config.toml
d_model = 256
n_experts = 64
d_expert = 224
moe_layers = [0, 2, 4, 6, 8, 10, 12, 14]
router_score = "softmax"
normalize_top_k = true
routed_scale = 1.0
balance_bias = true
init_std_router = 0.0124
norm = "rmsnorm"
lr = 0.0105
Below are experts of layer 10 (counted from 0) of a mixture-of-experts language model. Rows are named router (the router's row for the expert), up (a neuron's input weights, with its number), down (a neuron's output weights, with its number) and show model dimensions 0-255. Each number is 200 + 20 x the weight over its row's rms, rounded and kept within 0 to 999.
After each expert's rows: "gets" lists some tokens that make up at least twice as much of what it gets as of all text. This comes from a sample of Wikipedia text that the model never trained on. Tokens count by the router's weight.

# expert 24
router,133,186,202,165,170,209,188,218,252,217,206,186,203,189,210,216,210,230,196,196,213,144,211,185,207,198,182,209,233,213,197,198,184,172,201,223,175,180,208,188,158,208,175,207,181,192,193,196,158,192,220,180,191,185,195,197,193,189,204,216,157,215,185,196,182,242,186,210,187,212,195,196,198,196,176,205,182,201,204,192,173,206,203,219,215,189,177,187,201,216,189,202,195,202,194,210,213,201,203,191,190,198,209,162,199,195,184,200,189,212,193,173,192,192,199,189,193,186,180,211,220,206,205,195,211,197,139,210,208,200,250,206,188,197,186,179,202,223,211,187,197,205,174,197,198,190,168,196,195,177,218,209,155,212,187,199,188,188,173,185,184,216,205,224,228,195,223,177,234,200,199,230,236,160,225,183,222,275,177,194,269,213,268,206,196,202,179,189,192,243,186,216,167,180,218,193,224,175,198,154,221,191,202,180,179,202,220,210,195,220,193,207,192,174,223,182,232,192,173,224,228,220,212,202,213,172,180,190,195,204,203,221,194,178,189,223,198,222,193,204,224,221,201,218,208,218,204,181,205,201,190,177,207,186,200,207
up2,237,209,159,174,199,245,198,187,239,197,196,159,208,218,234,226,198,231,208,181,221,161,241,217,197,221,190,174,198,210,241,184,172,234,206,206,212,196,190,210,208,200,184,216,181,204,225,170,184,190,196,196,194,191,217,169,207,213,182,187,191,192,204,217,200,181,197,206,202,188,227,162,189,193,228,175,183,174,203,165,200,201,190,218,193,197,174,188,177,200,200,209,228,237,180,176,204,209,191,187,212,228,199,156,206,183,160,218,212,192,215,186,187,180,206,211,187,239,193,226,198,193,192,173,221,197,199,201,227,171,224,208,230,177,185,183,217,214,179,238,178,195,176,214,189,187,159,231,200,178,169,208,203,201,223,187,212,215,207,195,175,197,205,205,235,164,208,155,186,180,192,203,178,221,193,213,207,186,193,202,210,242,185,231,165,190,183,222,202,169,199,209,214,179,189,220,185,204,213,165,247,230,188,183,207,203,205,209,226,183,209,210,208,217,223,176,204,180,224,236,188,206,221,175,186,212,191,227,200,213,251,196,190,197,200,186,219,167,207,196,201,228,219,170,193,175,214,149,200,201,192,185,222,226,185,203
down2,183,183,213,181,193,186,223,203,205,233,202,203,180,136,218,204,201,182,178,164,182,198,182,215,196,180,254,185,185,222,184,195,227,210,180,225,205,199,198,204,210,179,185,246,190,188,203,218,194,231,181,197,231,225,177,191,235,208,188,189,194,233,205,201,223,188,183,189,174,195,145,179,198,229,181,191,200,199,196,181,193,159,158,244,187,208,195,199,214,219,247,229,164,211,214,151,180,197,219,188,191,233,219,223,174,204,177,219,192,228,192,207,180,213,201,197,201,189,207,211,224,216,185,188,179,197,199,206,187,215,182,204,194,206,244,212,226,177,219,193,175,194,185,201,214,200,219,213,189,198,220,221,234,172,175,193,193,189,196,173,214,169,208,192,161,197,187,238,173,242,187,244,187,250,187,219,228,208,183,220,152,180,216,209,204,200,176,187,196,196,204,209,157,236,183,186,214,209,230,219,194,203,210,202,194,208,197,199,196,166,207,200,179,178,204,202,167,209,185,224,206,185,222,193,183,186,226,200,207,156,171,195,218,206,186,185,196,193,180,222,204,202,219,220,206,198,193,212,216,230,186,205,206,201,220,188
gets: "0", ")", "1", " FW", " votes", "%"

# expert 25
router,199,198,204,225,220,191,196,197,242,176,171,208,185,185,179,234,169,204,193,204,187,203,200,197,200,218,221,232,203,194,158,166,189,226,207,209,199,209,201,209,210,186,204,247,166,183,200,201,204,193,189,183,208,194,147,196,206,203,189,170,193,203,155,211,185,214,205,203,216,197,181,170,173,181,204,222,199,221,196,173,255,199,226,221,217,170,180,164,215,233,175,205,174,208,178,237,211,188,214,209,194,215,199,187,198,198,200,220,195,193,204,188,192,223,210,193,179,214,183,208,187,175,206,221,202,204,192,217,223,174,213,235,188,229,200,192,228,220,227,215,201,208,204,173,209,173,199,189,217,217,221,218,207,248,189,199,211,216,168,210,200,197,245,204,205,208,213,193,250,218,207,207,243,215,229,176,208,244,213,170,212,187,208,188,182,221,220,155,237,215,206,210,175,218,227,187,187,179,216,194,184,200,219,198,146,198,182,233,155,205,207,205,189,180,211,186,190,160,166,209,183,221,165,180,219,187,168,148,217,190,206,199,207,157,203,201,182,210,191,179,226,184,191,222,183,215,206,208,221,205,210,206,208,210,185,192
up8,188,227,183,202,213,178,202,205,191,230,207,181,193,209,215,182,220,201,194,196,193,177,203,198,211,229,186,165,156,207,214,210,212,172,218,206,162,233,179,185,201,200,207,199,197,206,195,170,206,190,191,198,193,228,205,221,177,222,238,182,201,200,228,141,213,211,202,199,192,190,213,171,217,222,180,236,196,211,208,190,174,177,216,214,228,209,201,152,220,187,235,184,241,194,180,225,177,193,215,186,186,185,185,173,196,215,143,205,217,179,198,192,163,204,193,155,217,196,237,218,214,205,226,187,186,204,212,166,213,200,166,197,208,196,210,205,193,214,206,233,174,207,224,186,186,177,190,179,231,220,188,206,240,204,194,203,223,205,207,180,180,210,230,162,168,179,197,211,205,227,189,207,212,197,158,169,195,196,166,180,219,197,198,182,181,143,188,193,204,168,217,193,178,168,220,194,208,182,184,197,218,185,194,234,165,225,191,200,156,196,196,224,197,177,157,218,197,180,189,192,191,213,157,212,206,222,176,230,200,195,221,182,209,178,195,206,174,207,217,196,215,221,159,220,187,209,193,221,239,213,204,199,197,177,201,190
down8,198,217,212,160,194,183,209,190,211,206,228,186,192,206,181,150,238,212,198,198,206,192,227,216,218,189,179,208,168,182,180,217,184,207,168,201,200,214,207,215,194,165,203,179,197,216,203,127,199,191,199,222,202,186,212,227,211,207,205,217,213,170,189,177,177,201,188,165,249,208,195,215,251,198,200,202,182,194,249,189,208,209,242,173,186,208,205,248,194,191,188,170,212,178,154,201,197,182,186,202,202,207,184,197,199,175,188,227,208,188,183,196,202,217,225,217,205,225,205,196,202,211,194,208,186,179,177,199,212,203,227,214,222,196,246,148,220,215,183,219,195,164,232,193,255,208,184,159,191,191,187,164,185,219,191,218,171,199,201,170,164,211,224,176,195,171,176,204,219,204,178,223,190,220,208,174,222,204,197,210,199,182,201,194,202,182,206,208,187,185,173,210,190,195,203,209,197,211,223,194,193,205,220,211,210,233,215,222,199,215,208,181,191,226,157,177,204,196,180,149,191,225,221,219,191,175,231,211,208,200,222,201,221,195,181,214,229,188,203,171,170,195,224,178,166,187,205,213,176,228,196,180,185,206,188,223
gets: "201", "200", "199", "202", "198", "197"

# expert 13
router,192,198,178,196,198,212,198,204,202,222,164,207,192,173,197,198,182,176,228,185,175,195,188,229,193,159,212,203,188,207,202,185,191,243,203,240,207,181,211,199,220,152,180,214,198,187,193,210,175,186,230,170,210,207,190,181,207,232,201,219,163,207,178,186,166,226,191,228,192,203,190,204,179,194,165,216,169,217,187,190,183,208,227,203,216,190,187,189,247,225,213,200,232,181,199,202,206,180,235,221,200,219,219,187,195,215,194,201,190,216,204,177,177,181,212,208,189,158,218,256,240,191,210,185,211,169,178,215,220,188,219,218,171,191,213,180,160,218,188,188,172,243,225,183,183,179,203,201,206,162,212,219,185,257,160,199,190,201,159,213,188,193,217,232,217,183,212,155,196,197,197,201,215,179,211,182,187,187,214,166,196,186,203,203,189,199,194,178,216,215,205,191,183,213,194,192,191,198,222,212,214,192,210,197,159,180,224,183,159,215,184,180,197,177,219,174,198,179,182,196,174,231,219,204,235,178,212,178,190,193,230,196,192,164,171,240,196,207,218,178,224,224,176,221,202,195,219,227,200,197,195,178,224,170,189,223
up2,188,213,191,192,220,221,204,194,190,207,167,176,219,202,224,192,221,184,192,206,202,210,195,225,206,172,214,184,192,244,159,231,186,178,184,205,202,198,180,205,180,199,218,229,220,227,184,194,205,202,157,235,170,208,187,201,138,204,212,218,182,230,206,205,159,189,210,215,201,240,174,181,194,212,219,189,196,148,199,183,189,205,208,215,189,180,206,180,191,180,212,205,212,204,204,179,216,206,205,225,181,165,194,170,223,215,224,206,230,195,177,166,172,168,195,223,194,191,145,167,180,200,168,211,198,191,196,241,176,232,196,186,207,197,190,196,185,192,200,183,235,192,204,209,205,203,188,225,172,184,209,195,217,202,211,250,183,190,164,208,174,220,194,197,230,187,231,194,222,212,179,222,220,220,211,230,211,209,212,238,217,210,185,234,180,198,206,207,204,227,218,233,195,225,211,201,223,165,191,191,175,170,136,170,229,200,208,214,214,225,237,217,184,191,209,194,202,243,209,208,214,222,245,200,191,198,185,187,186,212,206,177,186,216,197,203,206,211,217,208,203,223,191,186,211,176,216,224,223,224,196,194,222,219,193,185
down2,209,215,207,174,209,155,207,233,208,190,205,237,197,187,234,184,146,190,177,222,222,219,220,192,203,193,218,179,189,224,193,173,243,202,182,216,169,196,205,202,183,196,195,199,219,203,165,168,176,196,190,217,191,232,187,170,203,220,223,189,187,188,186,198,202,171,199,177,185,217,182,193,205,204,178,212,203,219,198,183,156,185,152,204,209,207,238,207,181,208,173,192,200,201,183,245,179,179,240,223,186,204,199,217,195,206,218,201,217,223,212,209,231,203,206,189,209,206,200,183,196,189,216,206,181,220,234,203,229,190,216,207,205,158,202,197,223,157,200,194,195,202,204,185,222,200,176,213,194,219,183,216,209,216,229,187,190,165,218,186,224,216,190,218,196,222,224,134,170,195,175,200,209,231,230,180,203,230,220,188,189,200,241,201,167,205,218,183,187,177,183,173,223,182,208,208,208,173,246,155,175,211,225,211,179,192,171,224,207,200,223,158,215,173,199,201,214,203,158,190,222,212,212,221,220,200,212,210,190,202,196,202,208,183,187,205,215,212,170,197,199,199,199,193,213,217,236,257,185,193,243,213,201,196,195,197
gets: " in", " of", ",", " from", " to", "In"

# expert 51
router,158,188,188,199,192,215,217,195,204,192,189,211,208,220,223,188,199,195,206,157,202,165,204,242,199,171,162,228,196,223,201,185,184,206,214,231,204,195,191,212,229,154,182,243,201,179,190,185,170,166,222,175,222,198,172,203,178,186,178,199,182,203,170,192,196,235,218,185,194,195,175,192,207,211,189,233,185,193,180,174,178,195,174,200,201,223,169,182,195,192,196,213,219,198,206,236,211,187,215,218,193,235,213,183,192,219,171,218,189,215,209,189,203,186,207,168,181,177,218,214,203,201,210,168,230,166,192,213,235,167,219,232,162,172,205,195,203,223,207,199,191,201,204,167,192,194,201,182,222,204,212,214,183,203,170,173,160,231,162,213,196,192,210,201,236,176,190,170,208,195,219,188,206,187,242,182,187,224,184,169,180,197,211,186,183,206,203,155,216,201,216,194,169,202,179,190,216,183,222,202,198,211,212,182,165,190,199,189,159,217,176,179,205,172,223,158,196,185,184,207,181,218,199,170,214,197,189,195,211,196,179,182,191,147,162,208,201,207,239,175,208,226,187,225,183,213,239,172,196,201,187,171,221,181,208,217
up1,162,205,199,175,202,213,155,225,216,199,171,194,188,208,210,222,167,229,171,182,202,167,211,182,192,213,188,234,199,199,246,222,182,189,177,179,197,205,202,171,219,182,197,212,184,214,178,201,162,181,197,212,202,165,157,213,197,181,192,206,215,210,196,204,184,192,206,207,190,207,182,173,182,224,173,213,197,245,190,233,201,218,237,196,196,237,242,218,168,197,251,225,167,196,199,224,216,212,182,193,191,175,239,197,183,220,188,213,193,201,194,181,187,221,209,187,184,218,186,182,162,210,169,200,205,180,196,199,201,194,182,195,173,186,205,197,185,204,200,212,180,164,207,209,240,210,213,205,211,153,160,218,162,160,209,152,168,211,174,209,166,210,199,226,231,195,177,190,186,190,219,185,226,181,240,219,188,172,163,195,235,212,207,174,187,186,204,200,185,201,205,210,164,186,221,185,159,210,186,185,223,215,207,225,194,209,178,226,198,188,186,183,191,200,213,188,185,217,212,210,179,211,223,182,184,197,182,201,177,169,193,221,199,180,205,207,201,162,177,208,203,185,181,226,209,199,223,175,189,224,210,165,193,198,200,201
down1,229,242,176,226,159,224,193,190,177,203,228,213,191,176,213,181,212,161,174,215,165,205,213,207,214,189,184,181,188,207,195,194,222,240,185,201,204,197,235,231,199,186,233,227,213,194,147,221,232,204,226,220,171,224,193,169,191,215,179,202,179,215,199,209,225,230,208,161,230,200,201,216,154,205,195,172,211,181,183,181,187,188,179,227,193,174,193,200,200,168,191,206,225,186,189,151,214,183,247,197,203,219,228,216,211,147,235,210,185,165,175,214,198,196,183,181,183,199,193,200,208,213,215,207,206,186,194,179,205,197,197,206,223,212,193,212,199,189,211,230,195,202,228,202,209,213,213,191,197,258,173,175,202,211,240,227,191,208,197,202,198,217,181,219,204,230,183,159,196,190,195,227,192,231,172,212,219,212,186,193,188,194,169,221,199,225,173,203,213,207,192,188,202,201,196,199,189,196,199,153,184,170,206,183,190,210,208,183,187,232,149,192,209,192,157,211,199,207,199,181,189,187,186,225,211,172,173,197,178,200,209,197,179,169,190,205,187,225,211,203,184,217,176,154,226,183,212,208,182,201,198,206,226,218,219,205
gets: " by", " with", " the", " of", ",", " to"

# expert 22
router,189,200,220,209,190,202,166,190,184,204,206,190,206,167,201,201,207,216,228,182,180,202,196,191,204,203,222,204,227,211,171,192,170,216,184,214,227,221,176,188,196,181,181,197,162,190,172,183,190,181,221,166,206,196,201,185,181,220,200,167,188,217,180,200,199,202,215,234,181,219,198,203,182,175,182,207,211,191,193,161,213,228,226,201,212,183,158,175,213,216,188,183,177,224,136,182,226,209,211,201,162,222,197,181,173,197,197,205,186,189,192,170,191,236,196,157,164,194,212,237,183,225,255,182,223,197,224,231,205,177,212,225,192,206,202,175,202,256,199,210,168,205,204,197,184,194,185,192,207,203,212,179,172,207,182,194,170,177,173,204,215,200,224,221,213,184,208,174,223,204,184,217,188,157,212,174,185,248,174,221,207,196,218,179,195,204,213,193,212,206,196,208,182,214,228,191,218,170,227,167,183,220,220,152,198,206,220,213,185,230,188,192,186,178,212,176,188,184,202,215,176,227,198,198,233,213,199,214,221,185,186,201,192,181,171,223,171,227,208,189,205,225,207,239,167,221,231,203,203,211,183,204,246,199,173,196
up1,175,175,194,195,225,210,195,198,202,218,183,218,181,231,184,206,207,179,200,196,195,207,212,203,163,186,205,183,204,180,199,195,217,196,204,243,155,192,166,203,220,240,165,217,199,206,177,152,227,203,207,182,202,196,223,202,208,160,190,170,217,206,211,205,185,190,215,231,207,217,188,222,173,172,189,173,210,205,209,211,168,216,224,190,222,193,194,206,189,215,189,188,180,199,180,195,206,199,227,222,228,224,216,171,195,215,209,190,189,224,194,182,202,197,196,204,189,188,209,168,220,199,231,194,204,174,244,208,250,185,188,205,203,224,177,228,185,214,221,183,176,193,163,168,191,215,187,202,191,182,148,158,251,203,202,171,214,221,226,203,203,184,191,210,183,201,215,213,203,182,202,179,220,179,204,178,205,219,229,212,194,182,249,202,197,208,197,144,167,207,236,200,176,198,187,227,203,199,201,179,223,207,172,205,189,222,184,229,228,177,223,188,168,191,219,174,226,229,171,185,210,209,205,206,213,234,205,230,219,200,184,201,174,196,176,179,216,191,155,188,177,193,231,172,206,212,203,214,183,237,163,190,210,170,186,197
down1,164,192,210,177,179,221,223,196,215,218,206,231,211,209,215,216,193,193,190,204,154,208,227,227,197,194,184,166,201,210,195,212,181,205,213,192,164,227,201,216,181,216,159,201,191,217,203,179,221,212,216,198,177,202,221,210,182,231,204,163,180,205,181,211,224,189,206,196,188,219,198,194,204,197,220,157,221,220,169,201,187,194,205,238,226,170,210,190,209,192,166,196,221,162,169,198,191,185,223,212,207,222,198,242,208,165,226,197,187,195,148,166,198,180,247,199,225,180,171,198,188,176,230,192,182,211,222,202,181,204,180,237,223,215,172,218,182,161,204,162,202,191,204,204,195,233,235,185,189,181,174,206,161,205,226,205,207,205,226,228,195,202,194,199,244,194,214,181,207,186,206,228,188,227,225,200,188,226,207,197,193,228,192,198,201,208,207,239,194,254,217,176,223,182,190,197,196,191,178,171,184,207,181,202,208,219,186,201,200,233,211,171,191,183,239,253,199,183,188,188,200,219,180,231,216,205,224,213,199,182,213,212,205,221,204,183,244,182,173,218,198,194,198,166,185,236,213,212,207,202,184,178,206,213,182,203
gets: " (", "_{", "U", "I", "K", "C"

# expert 38
router,160,203,211,184,194,197,191,187,259,195,183,201,208,180,203,234,215,189,201,215,193,152,211,225,203,191,231,213,210,227,191,195,190,203,198,204,192,208,179,194,261,194,194,220,169,189,198,223,207,196,210,165,188,176,165,183,180,194,190,170,197,213,193,205,191,205,203,202,189,222,167,208,195,208,175,204,202,219,226,200,254,217,214,189,224,188,189,195,250,221,214,187,214,222,195,240,213,196,205,204,196,208,228,188,210,190,201,216,208,175,198,181,171,222,186,188,170,185,234,202,217,155,195,193,205,188,201,201,215,182,211,205,180,238,203,210,233,192,190,212,176,238,190,168,180,213,205,200,217,191,223,211,190,220,167,198,192,232,202,204,220,207,195,245,229,201,211,186,213,227,217,166,203,183,231,204,169,245,184,188,220,196,224,203,188,205,180,182,206,201,182,209,169,209,218,180,196,160,199,172,182,217,210,183,131,177,232,220,178,211,196,210,198,203,226,191,185,189,173,194,231,230,179,221,203,195,192,195,218,194,211,212,165,171,180,237,198,214,224,178,204,210,203,226,179,174,219,192,231,223,182,182,230,163,205,204
up0,236,207,206,234,213,203,207,219,191,187,183,159,192,196,170,212,209,230,182,192,181,209,191,204,211,203,248,230,227,216,228,225,216,202,197,192,188,212,222,206,191,181,240,236,202,220,174,188,164,202,189,216,185,201,207,161,212,210,223,186,195,173,207,170,196,233,185,175,200,168,197,191,205,218,189,215,226,184,199,192,205,218,209,178,217,216,189,188,204,189,225,174,232,203,192,209,213,223,158,197,171,179,212,198,213,192,198,202,226,204,227,210,224,187,213,171,237,226,218,220,216,205,179,206,201,179,200,201,173,196,210,175,193,202,159,207,219,215,221,233,198,166,178,193,165,194,189,204,195,205,173,251,187,219,211,181,216,180,179,173,197,183,188,239,167,214,206,180,251,189,228,222,202,229,236,206,220,212,188,188,205,236,225,190,152,207,209,220,182,177,192,162,208,219,177,169,177,185,198,183,202,206,202,205,197,193,221,214,220,166,182,203,192,212,215,204,205,206,217,181,181,151,230,205,214,190,224,209,196,176,199,177,195,194,193,194,183,232,147,194,227,211,221,213,174,212,214,190,210,242,200,169,180,206,176,193
down0,212,153,209,181,219,194,222,216,172,150,179,215,165,200,205,205,185,211,224,208,189,238,186,185,236,214,222,236,200,164,200,218,245,206,200,166,176,171,201,176,181,210,177,208,218,161,219,195,198,228,217,180,212,204,232,224,211,175,231,212,223,201,195,201,211,199,194,196,205,182,200,200,227,223,181,166,179,192,182,203,160,209,209,214,196,180,195,191,222,164,220,179,210,213,220,192,186,217,227,192,200,181,180,201,155,211,243,174,183,142,200,191,202,189,202,198,137,215,157,221,193,227,215,185,197,205,220,214,217,206,200,218,232,227,200,185,198,209,166,181,168,199,178,225,194,198,185,225,215,210,194,167,221,234,215,191,195,200,212,203,196,228,196,242,233,205,188,191,208,188,186,222,205,241,204,163,185,196,197,254,191,209,225,182,205,227,205,194,205,226,189,203,235,197,182,211,186,173,201,217,192,229,210,193,226,192,185,180,185,240,199,232,190,217,181,197,231,187,193,190,178,206,213,209,193,180,209,196,179,210,207,191,214,182,196,177,188,221,187,201,203,197,195,189,187,170,222,211,193,200,184,224,187,203,180,216
gets: " ", "201", "202", "200", "–", "199"

# expert 56
router,187,200,212,184,192,187,196,179,199,163,186,163,182,197,213,190,225,198,200,216,193,185,197,236,206,174,193,200,232,187,215,193,177,202,188,242,228,218,201,228,216,168,189,207,173,183,172,211,193,201,216,188,218,195,167,205,176,206,191,186,166,198,209,188,217,218,218,234,186,179,184,219,186,185,179,221,188,183,206,184,191,183,209,207,224,166,183,173,216,210,188,225,227,215,184,243,212,175,217,213,164,211,217,198,210,196,205,206,175,233,240,172,202,211,213,187,184,171,193,275,237,203,209,201,220,213,189,212,235,180,227,200,174,173,182,201,202,245,216,217,172,215,157,205,200,193,182,176,233,206,214,199,183,215,174,181,152,186,196,211,186,197,206,195,240,158,193,173,239,188,204,218,203,185,217,188,207,207,206,171,203,181,212,193,161,200,178,193,198,195,216,205,185,216,166,180,226,179,225,205,192,218,209,165,179,203,205,232,175,183,174,186,207,165,213,188,187,182,183,214,197,194,211,172,212,204,197,202,215,198,229,201,183,160,165,202,199,214,240,193,233,209,180,229,176,200,230,210,209,209,188,172,201,184,193,220
up8,208,162,198,215,184,209,193,192,174,197,201,177,181,190,180,170,180,199,184,188,212,197,227,215,180,198,185,195,191,240,238,192,178,170,223,203,215,227,205,234,183,213,226,211,157,189,205,200,186,202,211,212,210,215,199,190,179,179,170,190,206,203,186,211,200,200,203,244,208,242,187,193,165,198,221,226,212,233,208,197,195,184,191,223,169,201,200,197,213,163,196,236,217,188,189,185,202,215,236,191,234,204,195,185,148,225,211,209,226,191,224,206,204,180,175,203,145,207,208,237,247,161,189,217,201,185,202,218,210,212,196,182,207,200,243,161,200,169,191,233,188,230,223,212,218,198,210,165,226,201,194,214,183,198,235,221,202,228,204,206,170,209,201,212,200,187,185,201,228,207,213,184,204,196,218,212,212,172,189,202,211,213,182,200,193,228,185,214,199,202,207,172,198,187,204,178,173,194,183,183,197,194,193,207,210,200,208,232,190,222,200,198,219,185,193,187,151,206,184,213,228,183,186,247,215,185,224,228,222,157,201,191,200,216,234,187,225,195,202,185,220,182,219,242,212,162,165,198,243,188,196,153,183,162,200,184
down8,189,214,193,245,224,200,204,235,201,198,217,202,203,200,196,204,192,220,222,215,175,171,185,151,200,208,245,227,200,202,182,201,223,208,221,174,194,177,191,209,243,201,230,220,208,208,207,192,215,181,190,204,215,179,210,180,173,230,194,232,220,203,207,197,222,192,212,237,185,190,195,176,199,251,215,198,197,248,212,179,211,176,181,171,183,181,160,177,248,191,197,199,197,190,186,238,201,188,191,199,212,192,201,167,182,228,196,191,219,186,212,204,179,211,199,204,195,228,217,228,189,217,211,194,237,205,226,198,213,206,197,177,184,189,230,165,203,193,193,219,201,177,176,245,166,196,186,220,181,183,217,173,194,197,186,202,202,181,213,217,184,190,189,208,186,203,196,225,214,192,189,180,164,211,217,178,204,189,211,217,189,215,202,135,232,219,168,201,191,152,197,196,165,170,181,215,209,224,202,205,200,230,209,191,200,208,216,184,179,198,209,204,233,216,198,201,199,206,201,161,209,202,178,205,237,167,199,200,205,185,193,244,220,257,209,224,219,175,210,232,231,199,193,192,217,190,168,200,149,210,217,210,178,215,222,200
gets: " the", " of", " with", " a", " and", " to"

# expert 40
router,175,220,187,203,228,183,236,194,212,177,200,213,185,179,190,182,208,199,222,194,213,212,170,218,230,197,190,215,200,181,202,190,189,183,215,217,199,208,199,187,227,193,204,236,168,181,181,258,168,197,215,188,212,195,200,207,179,217,173,214,188,229,193,203,177,208,208,220,206,212,169,222,179,201,153,224,177,213,232,195,159,172,215,216,222,196,181,188,229,206,184,208,243,183,157,211,214,184,231,199,174,206,192,189,187,206,197,223,215,219,198,187,196,189,184,182,172,163,212,222,235,216,234,195,231,186,180,228,232,182,244,234,182,175,195,192,183,224,201,206,195,194,204,195,204,198,200,207,198,198,240,226,200,189,184,182,158,229,189,216,189,217,209,198,239,190,222,171,227,184,214,191,187,176,214,181,224,222,216,170,207,165,201,183,186,194,195,195,243,220,184,177,161,222,218,212,231,190,218,189,173,210,222,186,161,200,195,224,172,198,173,217,197,186,208,173,190,191,201,215,188,190,190,190,219,190,206,210,220,177,217,211,184,162,232,201,195,221,212,175,235,203,194,216,177,205,248,197,195,192,165,152,202,180,184,196
up2,209,192,180,204,224,209,208,192,170,223,180,193,229,200,211,163,177,171,200,177,171,197,190,215,243,207,210,222,218,209,196,216,214,205,216,208,200,236,207,192,190,234,208,229,197,174,183,211,213,179,206,168,196,201,195,209,217,207,192,189,210,190,190,215,233,171,189,199,209,163,216,179,240,205,168,208,219,192,170,215,184,193,212,215,173,199,195,225,190,193,216,201,200,233,213,182,226,167,172,206,198,198,181,186,178,213,189,225,230,192,197,191,204,193,209,174,216,187,176,200,199,190,202,205,216,186,228,199,203,205,182,214,217,228,205,209,175,213,200,190,209,169,216,189,215,169,208,181,217,206,168,204,215,196,208,204,191,217,220,157,217,182,201,220,230,234,244,223,152,197,238,194,200,222,225,191,191,184,216,220,212,199,242,216,181,214,180,235,199,260,193,213,200,227,251,211,209,207,203,182,195,188,199,188,150,226,206,189,217,202,181,190,181,188,175,207,210,211,177,187,203,218,221,208,222,189,210,167,188,229,199,135,174,192,203,175,236,234,172,240,198,185,243,178,203,210,192,195,190,230,200,179,224,171,187,163
down2,215,227,236,206,194,198,201,216,233,205,193,202,199,228,192,201,181,221,189,184,192,174,216,217,194,251,211,184,179,206,240,256,196,216,203,188,224,191,191,198,228,208,203,186,150,185,211,165,242,199,212,203,209,191,197,195,179,192,226,227,173,200,188,198,221,180,222,172,196,204,183,235,182,243,186,208,220,188,153,215,177,212,171,184,184,189,233,216,224,222,179,195,236,226,195,197,246,203,171,211,223,215,155,193,192,190,182,190,155,198,184,203,216,176,210,196,187,190,214,202,202,181,194,176,208,181,188,218,203,233,178,200,179,197,216,204,228,209,190,204,200,225,211,215,237,218,214,200,206,216,190,219,206,202,212,167,194,221,191,189,241,206,214,208,183,211,200,179,190,194,211,196,205,184,166,179,212,232,191,179,190,192,192,190,193,188,196,205,233,187,163,189,168,228,171,213,174,181,197,222,212,187,218,168,222,226,188,215,207,227,208,194,177,195,178,214,239,175,199,217,154,220,244,199,189,181,191,220,186,226,181,200,201,225,161,184,198,205,210,228,183,236,208,191,198,210,224,153,232,219,203,218,180,208,203,191
gets: " is", " to", " had", " has", " have", " are"

# expert 27
router,164,183,188,205,213,177,191,176,238,203,190,187,185,166,186,194,197,172,204,199,196,176,191,187,203,195,202,237,198,216,222,204,214,245,182,202,251,200,200,212,181,183,204,217,162,212,177,207,191,172,228,173,201,171,179,219,190,201,211,192,194,222,178,196,196,195,179,198,198,216,170,231,188,182,201,217,196,208,204,170,195,188,186,239,220,184,174,160,225,199,198,187,192,211,187,206,191,194,189,214,191,218,198,206,189,224,143,215,209,211,203,156,162,208,226,188,174,198,202,209,194,200,186,198,199,196,169,229,229,202,223,202,212,192,189,206,191,209,207,223,194,225,209,173,181,199,192,189,189,182,226,214,185,195,199,165,210,185,207,177,166,191,201,207,213,199,226,188,239,204,212,229,190,199,201,183,211,242,184,221,246,200,266,203,204,206,200,168,237,220,185,209,194,195,223,175,209,158,196,197,203,222,205,218,150,219,188,206,194,194,178,218,173,162,207,204,199,185,155,223,202,212,243,176,194,181,173,178,216,185,214,211,162,183,179,223,178,207,242,210,189,219,180,225,173,202,228,199,228,205,226,190,237,175,193,187
up1,188,189,210,197,219,186,232,157,244,201,206,162,198,213,203,214,225,211,150,208,200,216,200,195,215,189,232,191,200,210,216,201,206,219,197,184,189,231,178,222,197,220,186,187,214,231,250,222,213,173,174,175,233,219,166,188,196,178,188,202,208,166,179,179,204,238,220,205,200,235,250,190,219,198,192,174,170,174,216,209,202,164,196,220,175,180,178,239,207,174,214,179,198,199,207,200,217,187,222,214,232,200,190,223,220,187,175,194,194,201,193,195,179,230,181,213,183,185,192,226,215,206,214,178,206,211,189,208,220,220,193,228,174,202,171,188,228,222,187,209,190,201,195,208,199,224,213,171,185,197,159,191,189,204,199,209,197,196,196,184,178,248,186,214,203,185,237,205,168,228,184,186,209,213,230,237,178,196,209,191,216,209,231,186,197,149,196,218,177,212,219,209,188,182,219,216,181,171,185,215,178,233,182,202,169,187,194,207,217,215,183,198,165,215,215,215,207,191,189,177,213,196,225,224,214,190,188,221,209,213,191,173,176,209,217,176,186,166,194,202,199,217,208,179,222,168,196,178,198,200,154,228,259,183,179,185
down1,181,216,207,210,189,224,242,202,204,152,194,230,203,209,216,226,196,197,211,196,224,238,194,194,196,203,188,241,206,206,211,222,198,190,195,194,190,162,200,207,204,229,171,224,217,231,258,216,221,228,210,222,182,188,211,194,195,248,216,187,234,211,166,208,174,252,241,198,216,198,211,198,198,252,186,198,202,220,193,207,219,203,157,169,161,201,211,195,216,174,222,222,175,183,170,214,225,197,196,188,234,195,198,212,207,191,161,195,170,184,186,198,206,202,176,189,187,241,189,170,199,173,184,231,192,221,208,211,219,202,203,206,191,219,227,220,168,189,215,196,212,231,178,191,197,206,219,190,188,221,191,196,195,201,182,190,175,185,218,182,175,191,192,213,216,196,180,217,169,229,210,185,192,213,179,192,212,218,181,214,187,183,198,192,212,180,198,209,168,212,142,201,202,214,206,210,187,219,207,232,217,190,200,172,207,211,193,178,171,220,208,208,183,214,229,208,213,194,186,212,196,221,222,232,162,193,191,227,200,179,209,194,231,192,233,180,210,178,219,199,187,184,155,217,213,183,255,212,211,235,194,167,192,197,213,189
gets: " |", "0", "1", "2", "3", ";"